Weights of a small mixture-of-experts language model, trained from scratch on English Wikipedia.
Experts: 32 GeGLU neurons an expert, 8 picks a token.
Training: a variant of SOAP for the experts, 526M tokens, 8563 steps.
Below are experts of layer 2 (counted from 0) of a mixture-of-experts language model. Rows are named router (the router's row for the expert) and show model dimensions 64-127. Each number is 128 + 24 x the weight over its row's rms, rounded and kept within 0 to 255. Numbers have three digits each.
Before each expert's rows: a language model's description of what the expert responds to. This comes from a sample of Wikipedia text that the model never trained on.

# expert 46
It responds to: En-dashes and decimals in sports scores and season ranges (–1, .3), and middle pieces like ourn in journal or tournament.
router:106129160149101156138169130139109077104124169135139126083114092148153142083108131160114121094122139115102161146144142157126136089161146109134103137096108131122125174112099118131130157111155132

# expert 9
It responds to: Closing parentheses, square brackets, braces and quotation marks ending asides, years or translations, such as "(aged 90)", "[sic]"; also "had".
router:180153152143124122154141088109109148134139123112167136140110141083108129136148146117088091069122109123109122123134136112107121121099137148106101121107145131159113121137097142137140135173106128

# expert 45
It responds to: Number and year tokens after spaces in dates and table cells, such as 199, 2015, 12; also word-start "Pr" in Principal, Primary, Pride.
router:109125131118095111126163173121107154146148135107095147103127147112095109131166150109139126144131129113159091122152112076107147166113117104126121132119141115094108099156164136149113111125099122

# expert 8
It responds to: Middle pieces of longer words and names, especially ic in Historic and Chronicles, plus iv, am, st, e.g. Pr-iv-ate, Hol-st-ein.
router:168107127133151158166099108126121131107137143143061128152152160083066169102155097069115108088102108136091081113155147086124156092162134121158112155167150156163137103127163146140140118146121150

# expert 60
It responds to: Endings ate, ated, ation, ating as in stated, violating, Syndicate, plus arts words like film, work, art, design, Artist.
router:168125113127156138142096134096114146146143120117114151076166142142126144153142145137149127081174144138096148118166121159154127165144122136127140118173162119162130118083148117144135112140108158

# expert 56
It responds to: Past-tense ed, ose in suppose or those, and to, his, him, her, them, their, into, up after verbs.
router:135119133124168123103155108103131172117130133146139100138097121140125131155123122157125161103142121119149176104114162158115125137140137103089121147141178103111146129097133123127145108144156144

# expert 55
It responds to: Word-internal pieces, especially qu after ac or e (acquired, acquitted, equipped), plus c, s, gr, and Thai-script bytes in tables.
router:105098167124141102163160154108119132104129097135146128083102109130143143131120130136133123167148152086122134104098101107123113156116150088128104169109123141157124096158132141139123126139094125

# expert 49
It responds to: Symbol tokens: = opening a new biography section, open parentheses, quotes, backslashes and braces in LaTeX math, dollar and plus signs.
router:121099117142166119089131159145098136098107091154159168133169151131178132166092147155150155115103152110125104143131111116109165133114131158136130142139144148117164101142151106155148169153120141

# expert 42
It responds to: Pipe characters separating table cells, especially after numbers or blank cells, plus semicolons in number lists.
router:133205096127154142142083111145129095133079157106112113127127122142097138160131119133141125109142134183119130110088123161129151114106120133127095122143133133114146103109139103111151154119138081

# expert 53
It responds to: Closing brackets ending life-date spans, citations and table entries, such as 2009), (2022), 5), plus quotes and braces.
router:130123156142108098151109097103165156102117158153174138151112154148152103149145161140122116104103125094117142129188138121117121102090150097153089169124135134161142080144095145127118159159113144

# expert 0
It responds to: Articles and possessive determiners such as the, a, his, their, usually after of, in, to; also the piece icip in participate.
router:106112162145173152093092151125090126083124144106107144140157093107139126128108116103090117106123104157157164155136147105117124155128110110111153103151154126128148151103099082141147120131119090

# expert 28
It responds to: Hyphens opening bulleted list lines after a line break, as in biography, species and infobox lists; also in-word hyphens like season-record.
router:116122133145117161137139108095115107103118105139089114171117154167110116121117106105165100095108156110136096133074118178138099116152128129135160145119139162133162134138146098130094139095143133

# expert 12
It responds to: Single digits and digit pairs inside years, dates, coordinates and long numbers, e.g. 194 then 4, 122° then 4.
router:128144135056158121142165144090112092099116122101128131137109121124113112103113109161170158131099183118120081139128124106107151105103084100083097123116137116149153122144093150120119116165163158

# expert 48
It responds to: Suffixes ing, s, ed, ings ending verbs and nouns, e.g. Writing, defeating, serving, styles, Records.
router:093096155140161164139183122156097145125113118145106158119166113132139156134130116090090113161133100124111119081145153140105113129133125146134148132121158111147168136118163158149119151150159098

# expert 7
It responds to: Final pieces of names and words, especially 'is', 'a', 'i', possessive 's and accented-letter bytes, as in François, Lençóis, Antônio, penis.
router:147139151130120104150136076138125085111131097160101112133076141114159160109149102098138093109117107144128088106138128132122109153138117093107144102137112136151153169122172135152137122156106115

# expert 20
It responds to: Auxiliary verbs such as can, are, has, would, plus word-final es, s, x pieces, e.g. Te-x-as, O-x-ford, Minister-s.
router:127104156147090142123142132108125162118136106133127133133113144127151165151107137175114094158167127107128113078150112077139160109124150088147133123113102115179168094146166146103129112130088156

# expert 4
It responds to: Full stops ending sentences, often fused to word endings like s., y., ing., ')'; also decimal points and initials in tables and taxonomy lists.
router:151104137144133099154120094140141143166149115126120159189090124138080168134121156112164132148125154111161106099155152097144094097125159104167150126130101126099097165152095119142127110087125152

# expert 52
It responds to: Word pieces following R or r, especially le in Role, Riddle, selected, and ro, Re, ele at word starts.
router:137123111131105117148155093111125098079145095120125155158137151104130152140074129153122099134114117194161160123109148173150093109137145148146133158148137093100092095117124122139133133128135113

# expert 16
It responds to: Finite verbs right after a subject pronoun or noun, mostly is, was, are, has, were, also, been.
router:103110135145100093134101126108130110139106130162146147072134151160093102140101141181117160154160103122147119145164124113111142146159142099099120158144141140163108119106164135130154148173111151

# expert 47
It responds to: Short fragments after a first letter, especially ub and im in submerged, subjectivity, Cubic, Victim, plus sub, pro, gr and "(19".
router:093136161134132110120181151078114122109163110156159098112142136140108159109154136104118152092138147101117119107072094113135130127103137139100123120096155118123117094175121106160113114114091139

# expert 43
It responds to: Second pieces of words after a short first letter, such as sort, hold, other, event, summit, often in running prose.
router:153134192121142136145086132125140171113132159140069096170153125109134088122126105125146129140166109115170114110115102088094105139177139128127092163148101132111109121091144136138138102142139138

# expert 3
It responds to: Word-initial capital pieces beginning place or country names, such as U in Uganda, United, German, Ital; also "of", "for" after nouns.
router:141143094143105143113148139107100109125119151123160138139155133114101105107154127091117095125099140117135155161065109088124102106108115131140125115137152148175139119094146145152125127137118133

# expert 11
It responds to: Words introducing a name or description, mostly "as" after described/known/referred, plus opening quotes, "by", "called" and section-heading markers.
router:140108144138108173145110111134165101158127108091137122149131149109142125155083136120104123110120136115148152136118131160140103177117110181136132144134122159128094101097137113101106128081134114

# expert 10
It responds to: Commas after names, places and dates (Ghent, April 12,), fused ones like s, e,, plus and, who, which.
router:143119103132106146152115134155134157125134142101110130147144086132132153094093128091124096095159115118093110126129096109106102161097101098141136147087134111120113095144089121057150139100150121

# expert 2
It responds to: Single capital letters or lead bytes of accented characters starting a word, often after a parenthesis, heading or line break, e.g. C, V, Ý, Þ.
router:143146151143093090097159103093109125116153111120119142114114137149102157107153126134113120071091143124096107133098105112095133117072160122147140146137082147129150148149107079140126132123120141

# expert 1
It responds to: Standalone number tokens in tables, dates, scores and lists, often after a pipe or semicolon, such as 14 November, lap 17, 11–2.
router:115179147106114130129142126143127138153083161065126099107126139128112112108125136109132160148121134121118114140146141098103139136127036150156080068138130145137112114156110096145168094103107123

# expert 25
It responds to: The word and (also or) between clauses, and first pieces of capitalized words like Albums, Algerian, Alberta, Constantine, Contender.
router:152117114141082096126124144141131152088139113096122139091160181161130156115151139105134121137169122101145174137125150150128111169120153105138164113084130146120123113165153120145117147115103180

# expert 29
It responds to: Commas, including those fused to word endings or digits, in lists, dates and thousands-separated money figures, plus "and" and ± signs.
router:091100171129107135160106116124119165142077125102081134131156124192123123120084088131144092112147122114120108169117136120110134157128138106162151138106129097143154108081147125116143123085140136

# expert 17
It responds to: Inner word fragments like ens, ect, p, ff, xt inside words such as consensus, defensive, respect, plus frequent "of".
router:151137127142146121115095160126127127122123106129175137084091098112084107110117088146135168135131107122095132155087146151127114148124119109136118138120176072134170123106136155132119119130162123

# expert 13
It responds to: Word pieces like ore, ide, id, or right after a single initial letter, as in wore, video, network, plus quantity words one, more, single.
router:150145156145154117180157105160166127139162126143154090148107121096152116128104128142117110161125134122154133137129161093126123083156099168056154074097133107115148107143130147139154094152154128

# expert 32
It responds to: Suffix pieces ending words, like act in manufacturer and contact, ial in crucial, ent, est, ence, ance, ship.
router:132137079131161166105076163142161133096114156132120163181133140143115173123108104115117124147093170120146155116126128152132112121135140111134077096123142082152155173153161158130091177143141142

# expert 27
It responds to: Inflection pieces "ing" and "ed" ending verbs, plus "ake" in take, "first", "single", and digit pieces inside numbers.
router:095097166142125106124154092132127146115146103160145163119187133122152161110125148116108097127141117126102149104149103104103098116165148093150137116095165111153104099120105182147143156135155161

# expert 50
It responds to: Mid-word pieces ig, el, ell, ess, il, notably prest-ig-ious and or-ig-in, also names like Akh-il-endra, mod-el.
router:166131102117113136113097162123146165141094135155107156150121122106122125109106095110101149153120128132153142126094116113115177152165146129175139110117090109139123100097094135157138170090137157

# expert 34
It responds to: Prepositions and connectives following verbs or participles, such as to, of, by, from, with, due, during.
router:139113114132112131128113105161170090110124167074154107131141096120113123162130129138148148109141113141147160155083139114121123138090060148153140127125147145098173152113145111108158126176148147

# expert 36
It responds to: Pieces like id, ad, ol, in inside words such as Erebidae, Didn't, load, resolution, Chad; also table bars after empty cells.
router:163122147142170143154149158117128160121152111148133138128132143116113126140129163119162106154157139107162125162108103150126167105157098120092139090109156179094130111117183156155127120139142167

# expert 19
It responds to: Wiki markup structure: table cell pipes at line starts, separator rows, == heading markers, list dashes and Total in stats tables.
router:142101104155161111130083185096119154160103106160168156146125134125160132146095099174145171156139123156149144091102118119108147117133135104140161144122143118113122118133114149142152133106101125

# expert 57
It responds to: Pipe characters separating cells in Markdown tables and header rule lines "|---|---|", plus semicolons separating names in lists.
router:137141130137146117147099119138131127139095117127070127088134078148127085122143138101133129139144089181126148099135119178141130107135133104148136116101128164130129113098115112130147129131152091

# expert 62
It responds to: Word-final a, o, ia, ana and pieces like ign, av, ur in place names and foreign names, e.g. Kerala, Nunavut, Ensign.
router:135175142113101076145145120101169139094130115144098108135087128115117122089096154182133110132109149139111156104146093114144136174149115112088126164135129125156148123116114132082176148110113155

# expert 26
It responds to: Mixed tokens including et in asset and defeat, capital W starting names, quotes, slashes and the; no clear common feature.
router:096101146151108119127167111173087146139141100159131147136135145084164119107120143113098074173124099110139129144168116119116096114134154113136141155096155126156116118144093151154137144105132139

# expert 30
It responds to: Lone capital letters beginning a word, especially after table bars, hyphens or the, e.g. D-uring, M-ary, T-actical, A-wakening.
router:140134116120152103092078128138104116117132112122083135129105152093078107126152145103127105145128138121108139158117121147179132115136103119121151146145105164124134117159134140117126143095157149

# expert 63
It responds to: Word-initial capital A and E pieces, such as AFC, Argentina, Esmond, and the ending "th" in depth; also Ar, An, Th.
router:103098152128130092120130114143131170134149104089150140112115144134095108109172147160142107115105095109121127146108152128109093110149137105146115140126107100135110148159190149129109136113144160

# expert 31
It responds to: Single capital letters starting words or codes, especially W and F in parentheses (WAL, WYO, F-11), plus the year piece 202.
router:137105176141116147133140119118160150080148122111161124159105118162142108081114178167108128146123095088114109162150114138125162141165127109104137162120105130148097156138153139135086119176118112

# expert 54
It responds to: Endings such as ies, ia, us, ter, mainly Species in taxonomy boxes, plus Scorpius, fifties, trees.
router:091159134150151092094136098101109110157123147155142138166139122180148143122107148144114128112151113141127109138083123115179135115081145116104146133107131117149122122142089143129094146130106146

# expert 51
It responds to: Single vowel pieces, mostly "e" and "es", inside or ending words and names, such as in-e-ffective, g-e-oidal, includ-es, Zerb-e.
router:093114121155099094114158099099134146166107112131116091153116099097151119123095126186137129115120109111129169110154089104095175122145150134127126131133156152135113158139099161116080153113099135

# expert 38
It responds to: Final pieces of surnames and place names, such as sh in Marsh, ton, ford, ington, ham, son, man, town, York.
router:095167138115120175140108096104168170127117125130096122099140137164165156146186074122125150147140101192144115130123106150119113125123124144156125143108062127147090111132118152117174131134124131

# expert 35
It responds to: Word-internal suffix fragments ant, ent, ance, ist inside words like triumphant, guaranteed, Atlanta, substantial, participants.
router:112132116146149106087152111122156084135160150132113115116109146146107153090168136101107096106141115093124126100157096137094177110113134105152149158126145124132156171111105142135109140143149125

# expert 18
It responds to: Short vowel-plus-r pieces right after a capital initial in names and words, e.g. Sh-ir-ley, G-ir-ard, Govern-or, acc-ur-acy.
router:099112151124152118145088104105125144146167131152138132116162146108131145081149158097113117130099098137165086146137164169132146106121134152145124129096117140124094118165115116152137129121129133

# expert 40
It responds to: Word pieces containing b, like b in Ubisoft, ab in stability, ib in prohibited, plus pipes and separators in tables.
router:127170122142116097121125119126124118124130127135135142132163108204149139112096143123090122159124133113152086131146133049152125104168126108101116097118121115113127142135113119153121152118099108

# expert 33
It responds to: Line-break tokens and list dashes starting new lines in infoboxes, bullet lists and tables, especially before section headings like Area or Construction.
router:145135108117123118123155117121160090123103111126117128155133112176134130103129111127126149132113176126140105133091114159149173116128123135130130145223127107131172146120115070109116133150131087

# expert 59
It responds to: Word-internal pieces al, v, ol, especially v after Pro in Province and Provisional, also activity, Coalition, and 199 year starts.
router:157159157146118090138138171108125092105116124158151167142083122115097129095131161140148101113159163116134134135134138132094100134156162119147136100113135161111098097158109126142092134102114150

# expert 24
It responds to: Opening consonant clusters and second pieces of ordinary words, e.g. h-ij-ack, cl-aims, att-ack, bro-ther, st, J.
router:155114159123130104119140108127105182143131114125112130105112138123126156125139103133103163156148071148160089090096105079142121108154094128147128072106124128142104193116164123107112131126140111

# expert 5
It responds to: Year and number tokens that complete or begin four-digit years, in dates, tables and career spans, such as 2019, 199-7, 202-2.
router:121117149132098126143149113114157126135102143126119149107116096124140111165162123152143101118145166131120105168145144122106156184084127145123110132160165108130117176121126137101140092083130111

# expert 39
It responds to: First token of a table cell or list item after "|" or ";", mostly single digits and capitalized name starts such as Par, Gl, Sc, St.
router:114096156139118108146109116109109086101153132127126150078151126106164132126155157133140145142133114122131116089144148119122143112137145128152129116162136155111148100167174095155109114070159150

# expert 58
It responds to: Capital or lowercase a starting words or names (AC, AI, acre, acquisition), plus dollar signs in math markup and prices.
router:113107137163120156138109114105105164126164119134147141134092119175141071174146159149137133153130132097095146094132151164122110113097146129144119153132131104136168084134192119158117095123094099

# expert 23
It responds to: Short word-internal fragments like as, ad, id, ond after an initial letter, as in peasant, Honda, railroad, Havilland.
router:131114155136155141116176143154113147161134110140136098098130153108119109123166137108152124156133132107127117151166104090153150076143146157110158130097124180127152093122158129153127154177116177

# expert 37
It responds to: Colons, semicolons and pipes separating fields in infoboxes and data lists, and the ulation in Population headings in place infoboxes.
router:091157109152139149115089127079102101113148086142148145135179121124129132129175115121166168107165112146114142119121110159118128138122124141145133143117162106136073094153101126145142165145136129

# expert 22
It responds to: Opening pieces of longer words after articles or prepositions, like ent(ered), sub(strate), dire(ctly), K(yle); also Thai script bytes.
router:129116093133109154114082132162090184094145128118145136130113162108103137115165106144137135090130095112130153154119134134156123106172148160111123120135112164114144133132093158123154108117174140

# expert 14
It responds to: Verbs and nouns of biographical sentences, especially was, born, died, became, career, film, book, e.g. "was born in Vienna".
router:140110092141121114136133152173154125127115097130116101140141134185123115166130134165093146088168100089105138137156101133107148128105157112097120159114099125166097176093144096123148147117132130

# expert 15
It responds to: Continuation pieces finishing common words, like "her" in weather or rather, "ack" in black; plus word-start "att" (attempted, attention) and pronoun "he".
router:110113121154143116124156151145132156180152132117105099102149099107150128124149107114140114154130094097146160103093143115130141110107162098123116128099111177160089165104109162134101140157123122

# expert 61
It responds to: Letter g and ar inside words and names, especially Norwegian, Belgium, arguments, legendarium, Strømsgodset, plus capital G starts.
router:156141096134157119127084149172109155084145099137161160114112136128136136114148148102160117123090125110152162149110173138158105125132121097138129131133116161173101114089174135144150095082173087

# expert 41
It responds to: Pieces right after an initial letter or short syllable, notably am in damage/dam, com, ind, plus year prefixes 199, 194.
router:152128141141136183075117111114147117103120103140118146079156105155128182134109138107146087151117120132130116150130129125103158117138145122120099111117121109123109109155081073131156129098123159

# expert 44
It responds to: The piece art in chart and cartoon in music chart tables, plus mid-word pieces like ep, eb, ud, and the word not.
router:139140131132131114112113147118157123105156095120138143103123159123119166109138114158102132149147117152096128178149164142127139121138159162097082073111120178160080145156114095142137187133134090

# expert 6
It responds to: Middle pieces of long adjectives such as ific in Scientific and significant, ical, ient, ual; also slashes, or, and, colons.
router:138111122133123144104160137134142148132124103159103088123156131153128138099094104091115143114143141083137150152149155142130149141090093154157142161110157114113123151130108111146113142150152180

# expert 21
It responds to: Mid-word pieces "our", "or", "ou", "land", as in Labour, Seymour, courthouse, sensor; also France, French, Europe and "Count".
router:152115162124086164113110156143138116149146115138154161111130118158130106098126129104088108167143162151165158171121100147140141139158144107099120116137141162112127129134116162122098111118075144